Experts of a small language model: 10 experts in each of 14 layers.
Below are experts of layer 8 (counted from 0) of a mixture-of-experts language model. Rows are named router (the router's row for the expert), gate (a neuron's input weights, with its number), up (a neuron's input weights, with its number), down (a neuron's output weights, with its number) and show model dimensions 384-511. Each number is 200 + 20 x the weight over its row's rms, rounded and kept within 0 to 999.
After each expert's rows: "raises" lists some tokens whose logits its average output raises strongly, later layers aside; "mostly gets" lists some tokens that are sent to it at least half of the time. This comes from a sample of Wikipedia text that the model never trained on.

# expert 4
router,211,190,204,225,176,173,200,214,207,198,217,210,162,183,194,179,212,192,201,228,170,216,224,197,178,208,159,167,199,188,206,206,211,181,207,228,211,185,209,210,209,202,220,226,218,198,182,201,199,216,189,190,179,196,242,208,209,183,168,185,193,181,195,203,212,194,205,163,199,239,179,195,233,203,195,223,198,216,223,193,198,208,184,180,184,165,210,213,216,192,191,199,219,204,249,194,190,204,136,179,180,159,181,223,208,171,202,216,200,182,217,231,149,200,179,193,214,225,214,211,189,189,222,233,207,217,175,258
gate0,189,197,198,189,214,173,231,187,199,194,192,180,203,156,212,220,182,194,200,176,186,220,200,189,226,166,212,196,203,210,176,161,171,164,201,212,181,242,209,167,180,203,227,207,180,200,200,187,161,193,198,186,197,192,221,199,212,171,185,202,197,174,202,168,218,194,199,215,233,204,191,219,191,191,219,221,205,199,208,156,201,193,182,205,193,210,194,145,206,232,212,215,234,207,199,199,168,215,208,225,186,201,194,191,185,215,165,188,188,235,238,212,166,126,201,204,212,181,217,248,190,176,220,219,194,244,180,195
up0,170,189,207,194,224,203,203,168,215,232,199,192,188,229,205,223,199,212,189,211,172,188,210,193,204,222,207,202,206,196,199,213,187,208,251,200,182,210,219,190,219,200,189,226,193,216,195,192,195,167,197,196,194,188,233,183,206,188,194,243,174,181,199,215,198,196,166,221,222,184,194,186,186,213,134,203,210,209,197,198,193,170,185,188,227,191,197,236,241,192,166,231,185,189,206,184,201,199,218,215,204,222,192,213,187,179,193,216,191,201,229,214,205,215,221,234,199,190,189,237,199,213,202,220,200,214,170,243
down0,202,169,205,189,210,154,206,206,177,224,179,191,197,216,218,208,225,210,201,201,209,187,195,205,145,221,202,228,201,185,210,189,172,196,195,183,187,224,180,158,206,191,229,210,214,182,179,222,197,201,209,191,185,204,228,169,174,148,190,205,208,177,221,213,217,222,222,201,229,216,192,196,211,203,210,241,190,215,198,188,211,212,227,191,206,193,176,210,185,211,201,201,191,196,233,171,205,205,203,205,195,177,214,178,196,214,169,182,188,195,204,200,204,216,220,235,204,210,203,231,238,207,180,224,192,240,210,214
raises: ", ", "\n", ". ", "\n\n", ".", "-"
mostly gets: "2", ".", "1", ")", "0", "4"

# expert 3
router,187,207,200,187,228,184,182,227,183,195,221,203,176,197,203,233,244,204,205,207,205,208,188,209,186,197,222,191,201,165,165,201,231,190,235,218,199,197,209,168,208,218,211,205,237,176,225,209,188,198,236,180,207,193,217,201,253,189,204,191,185,215,188,204,188,213,203,222,158,219,170,183,266,196,190,206,190,223,207,203,207,214,182,178,211,169,237,193,179,201,196,193,203,204,200,173,173,211,210,185,177,187,170,213,163,193,170,202,206,192,230,173,190,181,231,166,205,173,202,214,186,239,220,177,189,197,179,195
gate0,226,205,182,193,199,165,190,216,194,215,170,180,207,213,208,209,183,175,202,205,203,188,237,183,210,197,176,218,189,201,171,200,163,196,216,209,194,185,227,223,177,207,178,202,190,215,230,199,223,206,215,239,196,217,178,189,204,193,214,215,195,193,209,190,195,189,206,211,198,203,203,159,207,196,197,178,172,216,226,167,176,172,202,198,216,183,198,229,160,193,254,204,237,221,204,192,218,195,181,196,241,197,180,208,174,218,205,182,208,196,187,202,198,183,157,219,207,243,201,198,197,207,186,243,163,216,240,192
up0,171,209,195,241,189,241,218,174,202,193,184,210,173,191,196,209,231,199,204,233,190,224,230,196,186,200,201,175,188,160,197,173,183,193,179,184,171,196,186,200,243,183,228,174,257,209,235,240,203,187,237,218,212,194,216,202,158,206,214,208,241,173,218,188,194,194,185,223,174,189,231,170,211,205,198,186,157,192,210,197,221,231,232,201,194,189,218,222,221,194,212,216,224,186,200,164,201,191,216,219,192,204,222,200,198,189,216,189,191,212,209,179,229,203,181,224,203,189,186,203,244,205,215,228,182,222,203,200
down0,241,200,201,182,193,210,215,232,188,203,183,183,224,185,195,203,202,173,238,185,213,189,207,158,176,201,205,202,200,183,210,216,154,186,173,181,199,214,253,218,205,191,220,161,178,230,240,232,216,219,186,220,235,216,188,187,166,209,182,192,201,217,186,212,201,210,204,205,196,205,211,182,213,200,170,140,208,227,197,217,221,193,236,237,166,207,185,224,210,177,211,220,213,238,228,149,181,201,215,216,225,234,165,200,226,214,198,208,183,190,205,174,188,195,192,185,193,183,234,179,227,188,193,213,171,175,228,193
raises: "in ", "(", "and ", "at ", "of ", "with "
mostly gets: "University ", "State ", "film ", "States ", "House ", "City "

# expert 9
router,178,244,207,175,200,220,212,217,216,209,203,241,211,176,221,204,221,223,201,217,188,212,198,230,226,187,217,187,179,179,202,225,196,178,214,213,210,170,197,212,217,231,206,224,216,159,189,186,203,205,204,184,210,168,197,202,237,181,211,173,211,216,186,209,174,215,208,211,197,213,205,189,230,188,208,183,211,174,227,188,211,198,183,174,191,206,204,201,224,176,182,186,232,235,196,213,170,219,183,214,214,187,168,199,197,209,188,171,206,166,229,176,237,185,190,184,220,200,193,210,200,192,209,217,193,222,172,209
gate0,210,210,233,197,213,211,222,201,253,156,189,190,171,187,222,175,198,208,191,199,211,179,205,201,180,212,236,202,205,220,193,199,192,175,191,211,211,159,204,230,190,196,188,183,186,168,203,209,182,199,175,202,215,225,210,203,221,183,208,201,199,212,185,201,180,171,204,201,185,219,190,202,207,205,225,181,185,196,154,204,190,194,199,207,207,212,231,202,253,191,205,213,167,245,222,189,170,203,160,237,196,190,188,186,203,220,201,210,200,216,201,210,172,198,236,216,221,186,208,174,204,184,184,184,214,199,227,196
up0,197,200,243,206,204,190,194,202,217,167,210,196,189,168,225,208,219,176,189,239,204,161,196,187,172,197,155,222,205,216,237,201,174,211,201,260,173,194,214,217,194,194,188,228,173,181,199,202,167,192,167,232,175,200,219,197,215,191,226,184,191,240,207,217,186,203,241,229,198,194,185,167,202,178,228,168,174,206,198,194,195,178,223,200,239,211,185,197,191,190,196,218,125,233,237,179,195,172,163,212,223,187,164,255,224,179,192,206,212,203,198,195,190,207,207,199,196,184,173,218,210,196,195,201,232,186,228,198
down0,214,187,234,233,191,194,213,221,205,216,213,205,225,199,225,224,207,169,181,135,206,177,181,205,164,227,225,164,236,192,166,190,209,199,149,217,191,222,203,265,204,189,177,180,177,196,224,193,173,191,192,201,220,232,212,223,231,219,193,174,167,202,182,228,194,193,206,192,167,196,173,159,224,195,162,216,202,208,174,195,210,214,192,203,228,240,192,217,191,165,220,189,178,240,223,226,205,206,209,196,214,193,177,239,193,209,199,191,180,177,220,233,215,244,217,203,215,182,211,187,222,207,181,229,188,198,173,254
raises: "and ", "(", "T", "N", "K", "in "
mostly gets: "0 ", "9 ", "8 ", "1 ", "6 ", "13 "

# expert 8
router,172,220,219,204,187,194,212,192,183,219,189,186,210,182,187,206,227,199,221,179,172,206,217,237,210,183,181,182,194,178,211,207,238,167,245,186,184,159,196,162,191,220,235,203,198,195,185,193,176,215,216,156,168,168,171,217,179,213,233,165,180,189,182,185,192,200,190,196,203,228,217,213,191,168,198,254,224,205,202,194,207,212,169,192,165,173,216,194,206,229,173,198,171,213,210,175,176,208,167,193,193,173,216,183,145,199,196,220,196,143,193,211,185,177,187,196,214,176,190,175,197,220,199,211,180,210,171,209
gate0,189,207,232,197,203,202,215,221,186,219,194,193,199,202,166,182,213,190,210,203,167,210,181,197,187,176,213,180,193,190,230,180,201,240,203,214,174,214,188,208,203,198,214,198,190,255,194,203,227,171,200,198,173,179,193,223,191,191,199,210,184,212,211,163,170,230,221,200,193,210,184,186,209,213,195,238,199,181,206,236,190,197,165,192,179,196,210,181,193,192,247,215,219,213,193,204,210,182,206,201,216,192,189,205,196,180,210,201,165,179,223,191,195,181,170,223,216,212,170,195,196,195,190,225,207,188,197,189
up0,193,227,211,199,194,259,234,168,209,181,215,193,189,178,191,184,181,163,181,162,197,177,194,199,190,198,206,181,208,169,210,170,195,180,197,179,203,189,213,191,194,185,220,154,200,215,186,214,208,193,176,193,201,177,181,222,186,194,211,213,206,204,188,213,191,196,181,206,242,151,176,170,210,204,185,180,216,183,203,219,209,183,213,203,179,216,215,209,202,188,195,203,226,194,203,213,179,196,170,192,193,235,180,172,191,160,191,205,185,196,196,207,174,196,215,166,218,237,202,196,182,174,188,202,212,156,182,203
down0,158,190,184,215,190,215,174,230,201,208,191,205,209,223,161,164,191,222,187,184,160,190,176,232,198,205,172,212,202,184,233,204,197,214,215,183,220,197,223,219,209,173,242,180,200,181,190,205,233,189,193,191,212,207,196,163,191,218,218,219,209,214,176,174,166,238,180,211,215,215,176,255,201,226,203,231,164,216,170,207,193,182,228,196,184,206,224,196,203,214,227,187,210,228,193,222,191,234,210,203,173,225,215,155,150,221,174,188,213,167,182,198,218,214,177,182,203,165,169,191,218,222,216,197,201,220,189,197
raises: "the ", "a ", "an ", "to ", "in ", "by "
mostly gets: "201", "was ", "202", "were ", "196", "199"

# expert 0
router,201,231,154,223,219,227,181,230,190,171,240,208,227,179,234,163,258,206,230,177,210,252,197,207,195,194,190,205,205,178,178,215,166,193,250,196,196,201,212,220,200,232,225,197,215,230,199,198,187,233,234,188,227,208,193,231,198,202,191,199,190,173,199,180,192,200,214,227,211,173,202,198,184,237,214,210,215,196,201,193,238,232,193,159,198,208,210,204,230,204,170,193,208,219,193,207,178,237,183,186,180,213,159,238,213,228,219,175,164,191,198,195,204,177,183,217,233,213,201,233,154,213,210,240,169,202,179,203
gate0,217,182,189,214,186,197,206,242,246,225,219,211,204,232,202,187,200,245,210,200,174,214,186,162,207,189,168,234,189,207,177,185,196,199,195,228,219,176,246,179,146,200,231,194,185,180,182,181,187,211,204,231,169,208,239,190,194,200,178,182,186,192,204,226,180,222,214,194,187,202,183,223,169,214,173,225,184,191,174,178,238,238,210,177,170,191,193,209,209,250,192,224,186,237,227,185,197,170,174,186,181,203,187,188,212,213,209,187,179,186,203,202,233,182,214,204,202,201,206,213,205,165,189,206,199,225,188,213
up0,203,210,201,219,163,227,243,198,213,194,236,224,230,197,230,217,204,190,206,160,185,218,216,225,206,204,208,180,226,220,214,195,206,187,212,212,202,186,184,178,208,240,181,240,183,206,195,189,216,172,189,147,185,212,202,207,199,194,194,158,190,179,216,199,189,194,201,211,164,195,203,215,204,198,190,213,216,185,220,207,236,221,190,188,209,218,199,208,194,227,168,209,217,230,183,191,224,196,198,236,207,176,186,227,209,163,185,191,214,215,201,241,204,214,166,196,207,171,215,215,209,191,209,202,207,198,202,201
down0,193,172,197,223,162,198,186,169,244,183,218,211,223,237,232,186,236,178,189,189,195,187,213,192,211,180,218,172,169,252,172,209,195,231,191,199,190,213,199,193,215,201,191,182,183,242,214,193,181,211,191,185,179,215,187,187,207,202,199,239,172,229,194,213,188,182,169,215,197,185,227,191,237,191,189,186,195,213,199,190,212,218,207,212,200,197,178,176,226,218,196,189,164,180,193,239,229,209,162,175,181,211,190,215,216,185,194,182,185,225,219,211,181,219,195,212,233,184,220,212,203,205,208,174,225,207,226,215
raises: "The ", "In ", "- ", "= ", "It ", "He "
mostly gets: "\n", "==", "\n\n", "\n  ", "\"", "==="

# expert 1
router,181,190,210,192,223,217,218,222,168,241,173,184,202,163,186,199,211,196,203,152,212,225,197,205,165,207,216,187,187,174,187,191,224,190,225,198,169,178,202,161,193,202,240,197,226,179,190,197,187,179,216,190,218,176,188,179,223,232,192,210,195,190,181,190,201,200,231,202,180,195,197,190,231,190,177,170,176,190,203,242,205,196,173,181,184,198,221,234,197,235,180,163,186,201,168,169,190,192,181,180,174,205,208,226,213,205,238,229,205,198,171,192,172,172,195,180,179,184,216,177,168,214,218,237,170,196,215,218
gate0,208,187,214,187,198,212,183,187,213,201,195,188,205,169,194,225,206,202,211,182,217,226,184,172,194,196,202,179,179,210,165,192,187,207,248,192,211,206,196,192,169,189,183,232,223,217,222,176,233,185,183,212,222,207,189,226,191,179,188,181,205,214,243,233,176,206,158,216,182,206,162,191,218,182,205,190,189,177,190,165,185,189,186,197,230,200,185,189,188,237,208,206,193,197,159,180,174,190,226,190,164,205,187,197,178,228,206,215,187,170,180,238,198,218,156,201,204,203,161,219,176,158,193,195,215,208,208,209
up0,208,172,246,200,181,220,206,202,211,183,165,209,209,214,189,177,197,204,188,206,200,166,193,216,182,226,224,201,206,198,207,191,206,205,181,186,200,159,206,196,191,201,197,211,202,168,186,207,188,207,220,208,205,204,186,190,199,233,180,175,180,207,220,176,206,153,192,181,232,200,215,216,209,240,175,230,211,204,188,179,201,226,196,217,203,195,216,210,197,189,207,188,183,185,218,197,198,220,206,203,206,193,204,193,201,181,241,211,218,180,194,203,198,196,214,176,196,211,203,210,207,189,175,244,187,161,212,211
down0,190,192,210,189,196,208,201,236,212,185,208,205,171,191,201,185,202,232,179,229,199,229,219,203,195,189,219,177,218,178,199,190,229,207,196,188,252,185,194,244,175,192,191,241,211,200,183,168,251,208,223,191,133,185,197,230,181,214,170,202,222,216,227,202,195,211,184,211,219,146,212,182,210,202,241,214,175,185,177,189,212,187,206,176,198,222,216,161,198,202,226,201,204,216,198,219,166,205,208,230,165,187,226,173,184,188,228,207,215,216,212,194,215,187,199,223,241,193,192,207,181,184,209,197,190,206,208,179
raises: ", ", "in ", ". ", "of ", "and ", "."
mostly gets: "time", "However", "years ", "season", "year", "present"